{"n_layer": 13, "d_model": 128, "n_experts": 256, "experts_per_token": 6, "d_expert": 64, "d_shared_expert": 0, "activation": "tanh_gelu", "moe_layers": [2, 3, 4, 5, 6, 7, 8, 9, 10, 11, 12], "router_score": "sigmoid", "normalize_top_k": true, "routed_scale": 1.0, "balance_loss": 0.00749, "balance_bias": false, "n_groups": 8, "groups_per_token": 2, "init_std_router": 0.0343, "lr_router": 0.00232, "n_head": 4, "n_kv_head": 4, "head_dim": 32, "vocab_size": 2048, "norm": "layernorm", "norm_place": "pre", "norm_eps": 1e-05, "positions": "learned+rope", "rope_base": 10000.0, "rope_fraction": 0.5, "qk_norm": false, "attn_scale": 0.177, "tie_embeddings": false, "parallel_block": true, "init": "trunc", "init_std_qkv": 0.0429, "init_std_o": 0.00841, "init_std_up": 0.0429, "init_std_down": 0.0042, "optimizer": "muon_variant", "lr": 0.0144, "lr_mult_up": 0.645, "lr_mult_down": 1.5, "beta1": 0.93, "lr_head": 0.0125, "grad_clip": 1.0, "warmup_steps": 200, "schedule": "wsd", "decay_fraction": 1.0, "decay_shape": "linear", "final_lr_fraction": 0.1, "batch_tokens": 131072, "seq_len": 256, "doc_mask": true, "train_tokens": 512300000, "steps": 3909, "dataset": "wikipedia_en"}
Below are experts of layer 5 (counted from 0) of a mixture-of-experts language model. Rows are named router (the router's row for the expert), down (a neuron's output weights, with its number) and show model dimensions 64-127. Each number is 128 + 32 x the weight over its row's rms, rounded and kept within 0 to 255. Numbers have three digits each.
After each expert's rows: "comes before" lists some tokens at least twice as common just after its tokens as in all text. This comes from a sample of Wikipedia text that the model never trained on. Tokens count by the router's weight.

# expert 65
router:096188142142143138115137177050185081097094162127150167099173136127120123154128138108126121127106163167128123164127090158099088130162098153086150130170171134138123120179145083077059137133150150
down0:161158142119091120164111073132180181127107145169159120156152149140139181118185109100148147131176112122095088153094169083141162172140121137152071125154151120107133137201099059150147112099146125
down1:085163106109171128119126150117126152124105111114134137138117062133101131227108131104139146114120139110201089150137128085000110150170130120117082171134156128119124136119192146139131112118121129
down2:121088245116118138156176088152105103140136137180152114099141095190098153171146136104169116125140123157157158062124069130156136201089104147086153109147141110157131071132129152122143096111132049
down3:148152046144017140123144085072134117197197178149139105148157128129160168116140150102144131163118093114134193153091173162078092104078169121095131099126126112132136139144129148111130112145156215
down4:078104126081101102110139167154138095107135120103101108135145091127187173188085131109170096179075138151085173094154140088120102121135143103160112125116125150168144149148146166128096164191120045
down5:166122091125156144098088094178069143132169080105104105109130066122126152106165114125123124145127115104139111140126111152098158087072119135133164216120082074127094136097192187153158122097079146
down6:153111117150126143085118124123120094124093176161085178159097104136156119132149118146141151090136154109083214098057140146105118116107111131099141151170113112183145195121126094160096126131140152
down7:161112126103091154094142103149139114128077142134143164135137091089113162149107154193133146042127075130149144125128155204151134123087138171113140179058106084095172147181125104168118122097148099
down8:091120097131126125160220054101106131132127118132194129138127137132117140126127059126123082143133104129118113176129104149078134096171155160081068140077177179098127204121163149057091155097101099
down9:084146093113192129129138092152086144139133121114159118078150148134115134145139107103129085152183124136079080200105174132096092090154171049119109119136071118124129082115133103122152126123135046
down10:148119147136161123097091136142141046121134122073138186157140121158160119185161126099130115182119063185190111096086111088108144100102111145182096122083126140096110107139067094131087125094121142
down11:125167105159095151105135139197105135087095128075159142150121098103120136112119151138077165118178068114097176112093077112119139104122099076117056141195095138121189146146196114088142122165076135
down12:057154109055150104059112151145126109151162107090107112183106167140155209123199107158100145097104110165089100151116197098141197091145174153122161148181161115147130147106147143141133117063148107
down13:143155127111164074126141135139101146138054196119136184130161102149169132125110113155131141071108087110143159128120059145109150104167121182150103090147116107118100115107187106161110145149114098
comes before: " ", " re", " as", " be", "mp", " in"

# expert 0
router:081097104081112143192077150154174126115139122157161063114166166157067101168137132149100120183101138151154081113137087201161095187119155159103156152135173118117095107144076121138097117105158137
down0:154180079149121099088134142148186185073129156119182095129144152116144079122102091095136117123182146109153108140081167159115103057145146151156154152144173121080144117109158068184143044129118144
down1:149154149164175077114108081124128177119075135135134113132115152107102101159110117098159126140093053162145081130120152169107200151138164169210105125105142116141140087167118100154108123172129089
down2:176130112174099110102116182148137137132146107028133145145115056059172154143124145127157105120138119150134133101135155131159178092139075134128159140104176155133139177075105123117144101111101134
down3:084136104168079106111203147190090161115080129138177142140109127171108074119109066054076089089113105111116116089092144146161141144122150173118118057142121129183107147139124158115160151057170132
down4:167108134122107128114127152184140129104123145028186116143140127165127049116156136194189124133127145094103073133098144147175163144125123151045112120113113060151110132125166168195067144110114113
down5:125109167111111121097126102132110173128114106161092161107157111069141120078145080160107146080092195120165139131186132182118140124143123154105140142131095096138166091066115187144123145092146123
down6:149096102129134185163094079113169118142136117147139104071173162192065139143074154137129124127157137144133071136145070157125046123127120162128119152140130108148146135106142111140133133156146098
down7:102100201091120113138154183228063097144098103075141103162146115098114074133123092152125087156092110157074146111114172137166108182146177099160086134129163129093159104149090174227135111093128115
down8:168188157120131101081111100115152142116115146146184198183127117102129150136091130084110140096213150100120143133080116078107108097098065097151124114133145144068111135088148169138100077129161131
down9:168156105091109114108153093082146113126150130130105099143100150121152147085128117130126135135148129133122178150173152160081108099186080139137155109167148125122068173122102081124142176070103102
down10:108185094090149085122149094098097123116074093132130144121160111138103144120124106135125109088132150180114165166077171098153148162135160058176112136142166173114139101150171121112093135143203095
down11:160127126159136153072111130136133128125094155101118144171108108064094155113120158060150122146164120074150122142102070088114182152116155149133195088170180132121159152188088112124083139149092137
down12:155131160173181138136112140116133088161054156117097172120107133116146135148182129125146104121136091156181152080109109121112162133103144091100115121139150080118213144137081150109150166215130121
down13:103113084087200107128086174130146144136185197068119134133125080117143139153199101117144114108091168137141153114119179139112126087147110096175144157162087167158106119103111073112095141119143035
comes before: " and", " the", " which", " but", " 19", " he"

# expert 16
router:091101115123140167172063137147183127097148108173174084106154177154065121122132128142108132160107176128159078104145068193212095195098144167073110123157144147141117120186097099114107132082121133
down0:165121121109147119123116139140093139111108090130172188119234136121130131144155154100086119117104101076149126125111128207173140120099086123153106168137159218136136152150076141144165061059140093
down1:159103177081110083161132145136089126109129094170162113157141130110152087078088113149118115156153161167115132106058190124144102144124086176115122076112092125108149122100134148126187108052173128
down2:144096108152171157102141159100136084167165112169135099082178112133126141115157106154134126072074112055176145148106101140086124135106133114127141074139095117105089161164127134179083118097124138
down3:117187144158101063158150131147141139123127105104138097145153110134109166136139108120148128117131204148125112074111105127138100135169163170143079097073129130143083159152050089149168117132078181
down4:187107168104181108069136097123123191151143169196113122124140137170158097117155141122129164090142169103120155129140115099153124060168124148098107141130117133161185117057110101125137119161138082
down5:182151128156141143154104168179135190144143141181147130106152097052116104166124135098053175109080183131190083073182135193105080138099148192102087143157103164152171129154151133138190141167186117
down6:208100118089136160160086164124087131140077180089091152142100098091128124113110142072113126131144128153113109127154147080078163165106125152131186112089100153172157084136176158158138134160095143
down7:137147154137132153131061137126130089137086137111154115057127151115135077145122135082153114162089180167147108158143160111126074096124127117159092087135174042108098150178104184142135152135129111
down8:089146186101132129097128113155099138121127105097144166167135088123101094144116123103146152125125134051142169106191183082172081128197129125087110086067155149126116201132115146148153086101152117
down9:119166106111096119108149130130081159105111097096154203127070083095126121082099138156096167166170146147157151159138162108101155102131095180226224112135113164133120112104110117106052071148085161
down10:072129160096154109160125143167089128142120113197153172152196103121124137166141132100132112159120161126059136191061130091113073148117144118094146055076107128102127096113127174138146107204107128
down11:077161186113160185090102190148066162135117134091187148101126122160134118158085063127100117110099185118081113147132118104201077136142159153132129164115187109140133091146100174137108135177073160
down12:148101128157140141151054127112153138152146077127120087153144140192085125117155184116129146131129155170077085121136163103096111082176137114145173094160079115122109116182078137108064147122178119
down13:178123121156118118101169120106168081122116123122160134149059114206103154083150159194162071164141127150092160154128102110104146122116113120157142149103142138145173136174050107131077081109091181
comes before: " and", " 19", " which", " but", " the", " a"

# expert 70
router:120085082196139138173055133116133162086094157129178094102146190110140095089133110143143104160106163160112078146109090153176123137122124187093125127114173153104123167190126118067114135112131127
down0:117149105076131105073113167151120107149123155125150135168091108089145123093146132156176112127082097093136086129144168112103130139107093170093137089205082156084106164123089105159131093214144170
down1:129090159070143156091141067068148118110133147118061147118111106108129165113141092161176151133131141109099167179129114108121148110122066134159174039105153158123114110167072149123097151194163124
down2:133182150168077164148162138113127090137090166129113152068067081168145117088140125179136146109163160160121150118105160124138179064086083119189157180129089100145104122168139162131134154124117091
down3:184100128135168172101177117121131111102099075121183077122108183152136161118115145076100079087095086083119100137131152103086137122084147077136123084126115139096141133139160149171113009100167097
down4:105145151141188142086134110170092124066148126124157128143091143193173172108163071097161091159123086103150118078105136123126087147165079142074108093137121194118203085076119163121123151153060141
down5:173154091094049089124163123114122119151148112137144142093189148115088157099074119174133115168125149167127141161131147125128121141098114134092135095176109136092164088102088070145089113128088081
down6:153086151093080147128082102166113166162158096127152119080190118121159161158083173085106108159094115041106160147158151113139124116124097094153107118123139133124143118143094224151167157055057111
down7:122087111088112156102118081123156095136129043108125145168110115216043103150168157139130141135103112067103150109132104124152178141147079105118125131178190090116104147130140102132190110090131125
down8:106147170066134142161112113141150137129141191144199087107098143081112122170127146206201131116138098087153130103149102066188113103173142122144098133107133108145190142141102099102154171115097169
down9:102131169105151088155148119154147156145196064097050133083175130147174153094146123097157152133095151127099107125115098143137115155109102111127179122087175120131173176160104124112125119122079088
down10:132117117086149064160100137090090083152114102150138139130095147145117141124148107075121110073107091120200140130117128136137103102086135117206143108135174090086133083121127130126195122110092145
down11:112116162105123132176093145128165113124148152144057068125158174086142169137106088118154140139127139146127089141114110125108184096103151075140109123169117189151124148093132131139147144155061162
down12:121157150104190144093123137182146154120103146147077069166078130083134102138160112130152160144124167088131141094107176120194109111125131123129120171126178081144111086092139094136123073109198102
down13:157112103115122076145088147158106174107140167060120123177164177152147127104096084095163173071129159093122116087169106157110146095160095087154148126142084111103141129070149134143174152147110123
comes before: " the", " a", " his", " an", " \"", " their"

# expert 63
router:115114130122181152128078157160128082165161084099126134091100138099092136130132128123056113136099183165150135155187094128149143183114083124129132137142160087108113068152082134066129139080100090
down0:082086134139099153120115082105107073126082131161122162154188108144151120090120137132116170164149142093118155106146165090125168157149166100150158079097211167131092087120105128132106148174115152
down1:167074135095023194094129191121145107115082094161155125120121151081106129128150114105119147182074134183137172133064104130140119126124104090155132141128107135142125164132090123125139124100158126
down2:116170162137159178138129101103125072069116068121114129142125098160107138090152146161202094158170106096098164155126124129134132099109103065137139157135138116193111137146073129184079104158120169
down3:060166150116103118128123134109140174130166131111099145163174095086129102151086114103209089119127137075103179124124119057106170091122157070115080079142094109150170141179159162137133114109125077
down4:154099118090149116141154099065132118140132155096179113139181142114167112093109115144114103144169202131159163078095128073162129091177127094148079059142070060159131197087149114105169132119181147
down5:086149172116129186109149135086103146111175110184134121154160108124164142168128125044169097115157114153116088099099139098169158151118180134155068063137158178068169085093134130068162129119146070
down6:140112062178135110123139143111068188121103066140151127114118139134130087099140133141146169102165127124065088119112124147154168172107162187061111119098166134092119174139138100138131079153090095
down7:161150146079152104122162165112180092138153139118141154164118101107144099131177119082194107134138128077148114114144163057166106123144104122143118177108106156058096192134108137094118118105109160
down8:062152159138098077136142149129114106134084133119171190147138161084158172128136123062117071057142075175133084125174113093117083124092164147158116186163119122119159141144124115154143147105117141
down9:073193087164153109128094095147124149148110115053128126153069098117105146010115130093110166111161120123134127163135155137134141069097111136140113177159129134144147108132169142205133153052153091
down10:115104103199145130170125134134113126097131164104138169182094098085095081153169142113160097112127159087133120092127125128088157134173136126137117111143167157153158060112118168166181096131160170
down11:192128090199127128145108157087112139096111121120143103128145103145123152126135170119151077183140123134145089169151151070128118095098112195136139105107093149065074140133157148160094128079115100
down12:186173095095107125160125110186165108078101113066084093102093112141099121138174118123061159060149109136109108151147113129125195131108156054156128126111060134135189184132124136136129175124095130
down13:146125092134093148048141118119132118175107085123071150117093135144110118121205109085086151147148096199172184140179174136141171146100128163125213100080108065093162097074064142134126124118131171
comes before: ",", " |", ".", ")", "\n", "–20"

# expert 8
router:142145124111103157138053136118142095128106112156147108071129140099135133089177170133076159166071187162092074132159150113162155150108100195141192142162136126101082132142133097095103110148118150
down0:106128135156156104126194094134133166109128064136186091096145151125131099146153097069204146085094079159082131107188149090153200137111174128113164083134105076146136099193184146112135124155103127
down1:149136155177131148170141174121102060088093178136160089097103132118142136081122125160104139128164142148130159113106136091115097122140116130103133097186141113133110144075192079160196112109111099
down2:100116086150190208142097127097086131124173158100130118103186121158109130122097128114124111170142135147118175066127092158217190130145141161144149118208142118119134136119069177111064157074131154
down3:142119103133138117097092119124084123134127153113134178094116108168097131147080158068159143133146135110152123042095129121084121127120179202148144156122143141099122146132175119171156114162180171
down4:102157129143072159092146141110132177120154200166113099052119160145087133082199164191145169123165112180171170151092156155132189134172136154135125118160104149113188141113161164133080134074087135
down5:134214136079151118127081079077127126125097138135143083079133121095074177162107144121119172173136161115126102141138155142077158072151178136124095101155125164103132197106169164198052088138150085
down6:089111161147113151160137117183099098166113121095144146141118160096157110155116102129121129109165091220170178124147135051174130087178112111126107133102166078182115096186096167131115086095140108
down7:126157095098048107091206135140162112151143075139151142146126166072143097113112150189107098128149085094054125141131246109148137155109134152125101089072139172145091106090123166154162117179140104
down8:152124090207191057144059131130102081133126169111184160182110150126162135117151096125115136065097110163158119128104140119144119138144159127142095150104125120123114130168088162106152123110098201
down9:092176155112060217143131144155082130161096095128132190136100168126143129134111140124105116078115134136111153145100133097145174184131134125092178157090171133088128127116106118124112102105175100
down10:127127127199090114110154144097097168157058137146144146153152132116131117133128086095105128134072160135120082107090042140063106178125155113122117133206130139117116136072177137135083125133158141
down11:129119090130126129181149083115143119107116139181154066101119147197184078150077123105133147149167149121121065141100120140130203076176087141125054091104134113205089174129166161155132124121148091
down12:139180169105114157117134123132063124160117080125133142161130127097122112104098199148129138137092117094134141158125100111094177170088169134164120158212082125109067075128132148157133125111131101
down13:103107081111104193177110126103072112132132097136092194120154110119100069060123145113128084094172104138144161115106135105130135102040171108125180095175180124131164156155144145130129121133179156
comes before: "\n", "==", "ed", "The", "In", "==="

# expert 111
router:068168124119152169116090178130136141146075096132135101120123111132114077146154136131135159140067123234101136104172075124147104233131130131116131165151151115149133077126114112123094121094107126
down0:118114171144138146104157087117102112142108183128155109127169096076105134159125100121116076176138115130138144125167148159151085082115137113069184097189201152139135121145148103133142092156145198
down1:157141131162097082139115119124175109081119173133103179091169128096162122148104121124124155161132132105070076138171077096148166131120075105130189088136119132184135178122087109166096155181064125
down2:208121150137129073096153107136109133099119117134123154116095089165156134120200135134071115104146047088076128141098119124088058091072116169164145173038056148145127175128159132156107152129159121
down3:153093140103138135182117129124129081154156111111137035200083083117156168160141132058134091105073165054142143130148101171119121115112170113133117190131078115121101154156113192098198157125111177
down4:147175135184134081106054168102132123179117174107107103129095056175163126134151125141141147172162111057124108068089148125057102163149119130161131077125092111179137116117070098119198147139110151
down5:123069171125130117221132124153095177145131138119130087096128110138075146121099113083166134165113153150108125098160140126100187061112119153105115096099153145165125193128165121089145169133154128
down6:112120168172199098124172097140147067137130103135151162124111130126119186174133160063126123145150130157160143136108112144138171085111110162152132144097154102138104110127111096116190061143007069
down7:129074155151124111176066140152087174140145131079143167143086108124109147146117128110164155163188068202125144080075131117094181067141097102135152138113148156114118083141109126145121104120113112
down8:184149161152147112114147144113150148150201136130119178114148109117063098091091109170121134132127107136121116096098189161137141131138152121122114173086075140105136194112169137085059129068072098
down9:135143177124112117107214128158127174102102109164125143114131146134170134128089133140113138122118145174148175128164156128125136135158054164157117163169131130041087103157135144101113135114050154
down10:084160105123104112182151127060148168134108065121152165112129099193162167154130145050136122093100092144162136127137111131055119151106191131126120139191159135159175126141131140109073087139107124
down11:143145100115106145133119111173135131161115123128076153167064152141148107090143114075035167118070156072068109166180168114148201109148174115124099166119177094085103140141164122135095085069139153
down12:087099088168174126114144191152153080145137126121152051072141078099131130146096092142154124120113076138146077177133141109148170078134195136080166155161138091110088081124117134097107144120189136
down13:140066098153138128097059127106126123144137102116158125094209102101118134161050167122132141113110115102123103108095112128084027069116132163144121131128139133107100106078127162130172105180140186
comes before: ",", ".", " and", " (", " in", " of"

# expert 20
router:092157124075161158155117159133174150116153127171160078101118163152097125162137102134113130202096177182162124118187110194232129119151130117098128122157174112105124106152090105095148139114130105
down0:075127101123172146082178091157142145138116130115162138109169068135171123086151079109172141099067109176086147129086174147146123060090149117085075139083107126142167202107044096127092099102140127
down1:180125206182156127143196168163180102090075109090105123147134139035089069161111131115113145113173090120131094151198137183145139124121129137102117159130114111111111110179082148154157190156083182
down2:092098074159183151162140147149147102118158155133094129144152139110135095099102132110123123117134102119162118135086091159144083130149110157175120119171103075202177065098084189118213134152112138
down3:170090132144100170138115098078150135119146125206138184177078112143085142126141109113117104117151128066133172106096128142108149131144109135091141138091133158155113143123119143129158148166167145
down4:104119081121103076111167175185153150093135156169120131097127140126177095075107125107136109134144170103092116169154169133119142126139070182117126115137077136143162144109137112072164112082156155
down5:153127133168068120134130096173127092119149073127146153119128068136113203101142078136099139125066148128136114113135195184099103119125080167156072118088230131108140124130162140102087112066115149
down6:150126120088101127134109085125149117083118092179113093177098159121172095150188101121144125143134089136094083100074118107165105145131095109194121167104181115125100154073117130091089172158211092
down7:130124145094169092094051071128146078186160137108128136148202137095154171147135125147091134180122160106144161177162149148159124126091054138114122182092136129094080069136101179091111155127176174
down8:093149148098113122122151079116150127121134151155108131087156172160098148150150123158141152111136186171107142145138098045084126069160096140206116151153081102138175193095078069051153118151155159
down9:124061148067061136104120160095204127129160116055132132163113094116161117121161151114119151112107168115140143093155200061148102108184071141174156079132157114135160178073109129116155053130094065
down10:132120116165120150162121171111190113130057123146104076092147155155098153161148178057039181177116091141133093133118088147145055130124133099157073167103138146229105162128186121164109115191082104
down11:146110124131020146176166159132096079193177120171116139103176115125172160059141103130140150084082095204120133156121123183132094095111129180128102147139132117059104141156150101131169098113121124
down12:135119084188133162098071105081129112122145161153116066155136156195127097116134085136162124093207175132151164064148088139076161138124153101130131124130125100098073162165123130142040126111113104
down13:099156128112151071112159129110148091123114137138138128140166114216156123151075113100141147166134034215166132047109160127081112126120142180126109149123110169121125094134072207136129127127143101
comes before: ",", " and", " the", " he", ".", " 19"

# expert 87
router:122170082192127130189082189140125128085055114135186116098163119158139124136118173145125123186149169202099066131114058133161077130103111195142135129103130171114105141155107115070093166108128116
down0:129155157141133156099117120185179136098121154146105160103129069159109126072133178147137141144129133079171101109165141129155048179150136102126103070217144138114158165126131136160094161142157119
down1:105111125140185145173106155164122156147059095156155160094088141164150152162151199146111073106161140131165138120050107119121154148102091141080107147128130108059053052155079125111168125160156111
down2:098098119135157110144137146151123158164152187114116118147135104135094107083111134119165152168136137124077059192134090113124124143132096150098137162166167079123161219196091158130184127105139118
down3:114020128098170073085135094068139136118141082075164096150153146167181152144121117073139129154107167133090109069079122107126112141204170124084118137128123181179143132114130115095147121178104132
down4:177155090155141164092148142101165117120157093115131111101108113147182115121130099127107131084140160135132106193103083069125101135106091148109125087088116094141071197177135091121160149154150106
down5:146181187100123134079063142140161110196126170139172089096099150089129120147078114107120115091127138092111091159141155134117136141130142135101137146202086105129093068064123169187176156106157122
down6:139157060209102126071127152106096109073083144124177157086185073109102139100155197096155101111166127124101133072118144160161184127131142111100179135081159103117115154092150147140102097131080092
down7:154113125056169069181181186108139093091126154075110067173128169069145125179147080134136136169111139080167113122153129109127104114107135096119139151090097141120071137098118125074156113080144130
down8:152145187166150105067146131140132114137107141169134151145179114153161131067178119097149094067085139110124127136140092113162153173156176139162103072203196160127149138136109150133097115162128106
down9:135130107140120058156112077100178144068138110126163099141127086105094126129116118170120136138164081126177140107157151072160116122194076125144132138131119093179108149114158153128138131135149076
down10:104126114112082094103117139113149174176129112069073129135159124081131153173123138140100173115185105142145196085150109153126118097118114143082133137073159100115148166138146104099102174116093146
down11:123157134149117082111181137100095116132157174063190150137125113158137090103135143148082141104140142126124119159122131035122159125144091135154138157141139128150049171160096088082119105135194141
down12:109076121150170095146175073147140133076164162149110139116150131181083094136183098004145095088140161136090141164124126167082151130154141162103126120149100174102117115144175090126157141132208134
down13:130097119113146072136202130135149104127127129123182061103129164115157115152107142039118118117178144090165134129136124141173147145166204183183091140087141098161084057143120111154073061080150149
comes before: " the", " a", " his", " be", " an", " their"

# expert 11
router:100144085194100111105101151104174120155167106121149092114100160107091134093110114146104125092094135171086125164160088158160127174176141157115143181167168127135092162180118101096116168111107120
down0:115091149154141147113142112192145164162117136155135090180130105126147156105160102094153142088140132059151138157157080099165110088065126051136142144138111133133163114168105131128100089103132128
down1:060121177139128174084150106106118106136109175122070093130160120083172078114099078149109169138125069095133081150141086119103155167097125095172133153086148138175157139182119135140135168137140134
down2:129125102103051086081126130148125129134139131175123059191153092100146072113106148160129102099126136118118135137122159127144126122118117089176149135104051173140100165185101097163164144067122090
down3:136157090085111167156172083090089132140121154107178124155136154099075097121128101151113139107073136116148143120148164149095112146156059126168140125141078116186121120095147133134100138129152066
down4:171086091176197094188137096180130137109142102145099134126124115192137158058147115081089108101155131093153095177125118116146119148078061151144133148146103182172181118128173168150131115138154122
down5:135087148137139097115115109109114115146095096120126155094110102201132127166177148139194126126162057099149093090140140079105142081151040114155118069120107157169142138100140189157182127088146080
down6:126130123090107071158097106091149133115187126098105171116184157114107054189140124143106076163139136127153142122080126090122126119158123177176083073184157185097127103129167086111123183150119127
down7:143108135086140111114117114121153089107146094116188129129123131098067125125172121152078106177147041129127092119159159131120112102191124143121112108125108129113130141112092144166119169145161140
down8:177136160120119157080184123117127160129092134164164173150151106143162138085176137112140187150150086147095124106115157167097165117125113049120112176044148110101115234135129101148114118108131173
down9:089136142155180102114148159126123147122154113110151127167175115110169115146081124131131101134163129120129146126108152066143111070120175071164112119129079076036101083139125131134160162129097170
down10:115165039133120084108161174131145077166153123133126124132108210139180105093149155122112086093134116154100150087143146164112120116168113132056074073071103142173181131122131172137139057098174122
down11:144137143135221193112125122171146090099124154127101149100158103093146187194149151167143159138126129135121132068099152152117124095074139129163172086155097063132154069146157123115182186119090137
down12:154098084157129153137100140130135116206167091131131101132158049195182166132114181174179139134143102140100091160120185132090121097107129166120106118133116152119132174101109123125034157070141107
down13:086132118137156137160179108142171088105094150096118149151093149123140149114134182151136098189118086078107158156108108095194176130105155133082138126108101132142178093148153152096150153155142160
comes before: " |", "%", ";", "°", ".", ")"

# expert 165
router:091186123140126139118073143098133114125131051119143108095134154108122128098108132151105111087116101168168123151149035135152125177166139167098141150187174188117084172135142076142104114116147162
down0:105169179122139055127102072156164137138168129067145126129075134090120133125131188130147127098153152130075176084166147114140152124138121130174069105149067107151150102173151176070074133156161105
down1:071082122172144138127144102123162120168124109163157188094109161117074132103134179108111185093043095149113132094143116128133181070154110105117131117130092117203087154133156119152121116173149166
down2:141142125089185168183130066125135125136159174085147156138147127102092124143076099094174167074143143167182132121127134127114156128155113133126073139188146156159099091115138174121107069129119102
down3:183126170151085141140120148108122109137105171151092127071147132231152132123126140111119086193166125168162116147108170068118158142086054132132154141159155115118087118104173099121116049139153127
down4:161196146096152160053162105093144135107114089202105151142093138121128160143103086110176080102122096142119097113139155142118136132087074129155160142135108154114135129169094130145078156143068087
down5:132136101114128115168135048220093149161084136157091151132126146110129160117122097163127179122129125116147122134148079083154117095133142146144125083130169147122092141080133110145148049135104083
down6:163152152109076171144151148083114153116155112087117132121140156180145122132150149114077072146174149146071120100133175146113063092124117137128189077100167130197058142162065101162124133117158103
down7:146153159131128122100071112115123140086078134152067101100119132095097124057147133126114156146124113118160115139125113126154147087147072134091148156161129108164172187156115135095175174065162115
down8:135085130169065131131160104194165093163181094147162084156138138127112111142133184143159152079100119115153132113161103154077168140132124108132150120119128177204098110161114148141118204155110162
down9:130065147132101136073148239166138109155150151151105140104130158184153184081173190121105096147166146118136139080080157099109130130115142140125116107087124075094156130087168130068162129192111099
down10:130134196161091088125129187191160118114107166155105126151140074089118122151120089174112084148128146106152073131117129116114178171084117126134120140103177061124096163130148124098097151137152108
down11:134136154142094135120111117123203115152165175172116146109112159108173103092094114171181111106129101100114121112151111115098164164080178099109142136125127083087137180098086122124141095154176127
down12:160116094165095121082159124093071132117143125122168124092143188144077116072122145133148108140112055097106111110137153160133122111099134133132175137025074134150152173144144142144174128122090120
down13:177167197139127111099149150124130159157085179079145139145094171090159142129029124143170105119186126166079080136125188069123112102128150097158112107112083089151150106194168137060120154090055183
comes before: " |", ".", ";", ",", "00", ")"

# expert 48
router:106133130098164160140119120140130128146110093121185148135120155093042144136122092181085107135068106185148128181180076127175131143159087126116117159209189096136161064147106107082128137105143128
down0:131191142111185139087103112153074133094130127126128101094120076139155049136136087125063135127110168034109123123175198147141138123075142167115124108086129109085149100125139161121161123109110141
down1:110164108114107123154115126188092118130143139138150143135082109171107175107117198106101169047099124109145114102109136147144175137154150209019149085137128102117093125111136147129118073122164160
down2:111162157129116126158164078071125166126150142104109185141080109168126135121183124074127180106189091107099200120142123125065146164139103165137169138111086171150149079147117191164152141143164149
down3:170142191112188097162089177113147171150116163083156138154121196082087083127132110126124170115115123171114134103117128118112180139237110168142086115136074123088188072126173092171159110126107149
down4:112133160112123089136087059124183172124097145159114174152147153150084112183127132120073102161146135167099121138139084106084133074170130126084108132125145090155086124164088156108167125108134132
down5:134086122046138078091057138129148171122184177138108164124107151113099126106119125131178132100135120099142176109084162103078073097171097114072137084128148111186153169133156124176126154134122154
down6:201125070135105166146110103100135075116161174112135109123123156171157090138199200120068141115079133135138105117147122145141124097094120128130125157080154071137081098113125171175108113110065131
down7:173129081140169117131134160165063122133123127097057150149181125183105082146089125121126120133157138052193154137074152137122100107094139159129051104188153149129173153145114183093117151209101119
down8:154166109135084124044156135110129087086146136132092105145159201105210137153121156178158189107104111137118118124108106140119165137115139157111082130097084170095069119125144152181121167096104142
down9:110155139101183104116129113127077138137120109074105050079135041113136159165061154091101138136147094176124083140089091170114124140078105145142129140104152143127133102121144088143129086127190076
down10:115102100153102154167119094076164123096168110126152124094156045110155128068122111175134142123164165147173201137079117102104165120100112051121122091114116147120112132122123141106144113176149184
down11:100166138136114128151138150134112140095114137201190136115155094154107137084127131148110181169092138066145142121114146122112095163157095139136088125105078137119117069154119088150110102114177182
down12:160104104119116160110114070161193171177112075152091218094135111134103105100145100148158124169139121172154155086074139167144113172108178139139139123175207159106147116128132082133118164116155130
down13:110110126123120105135186108180111160110156114148103131152082136180072105180072118091125091125116080114083121095082167125079179124157100113121119121172117149169101151132116144138150167100105166
comes before: ".", ",", " was", " |", ")", " is"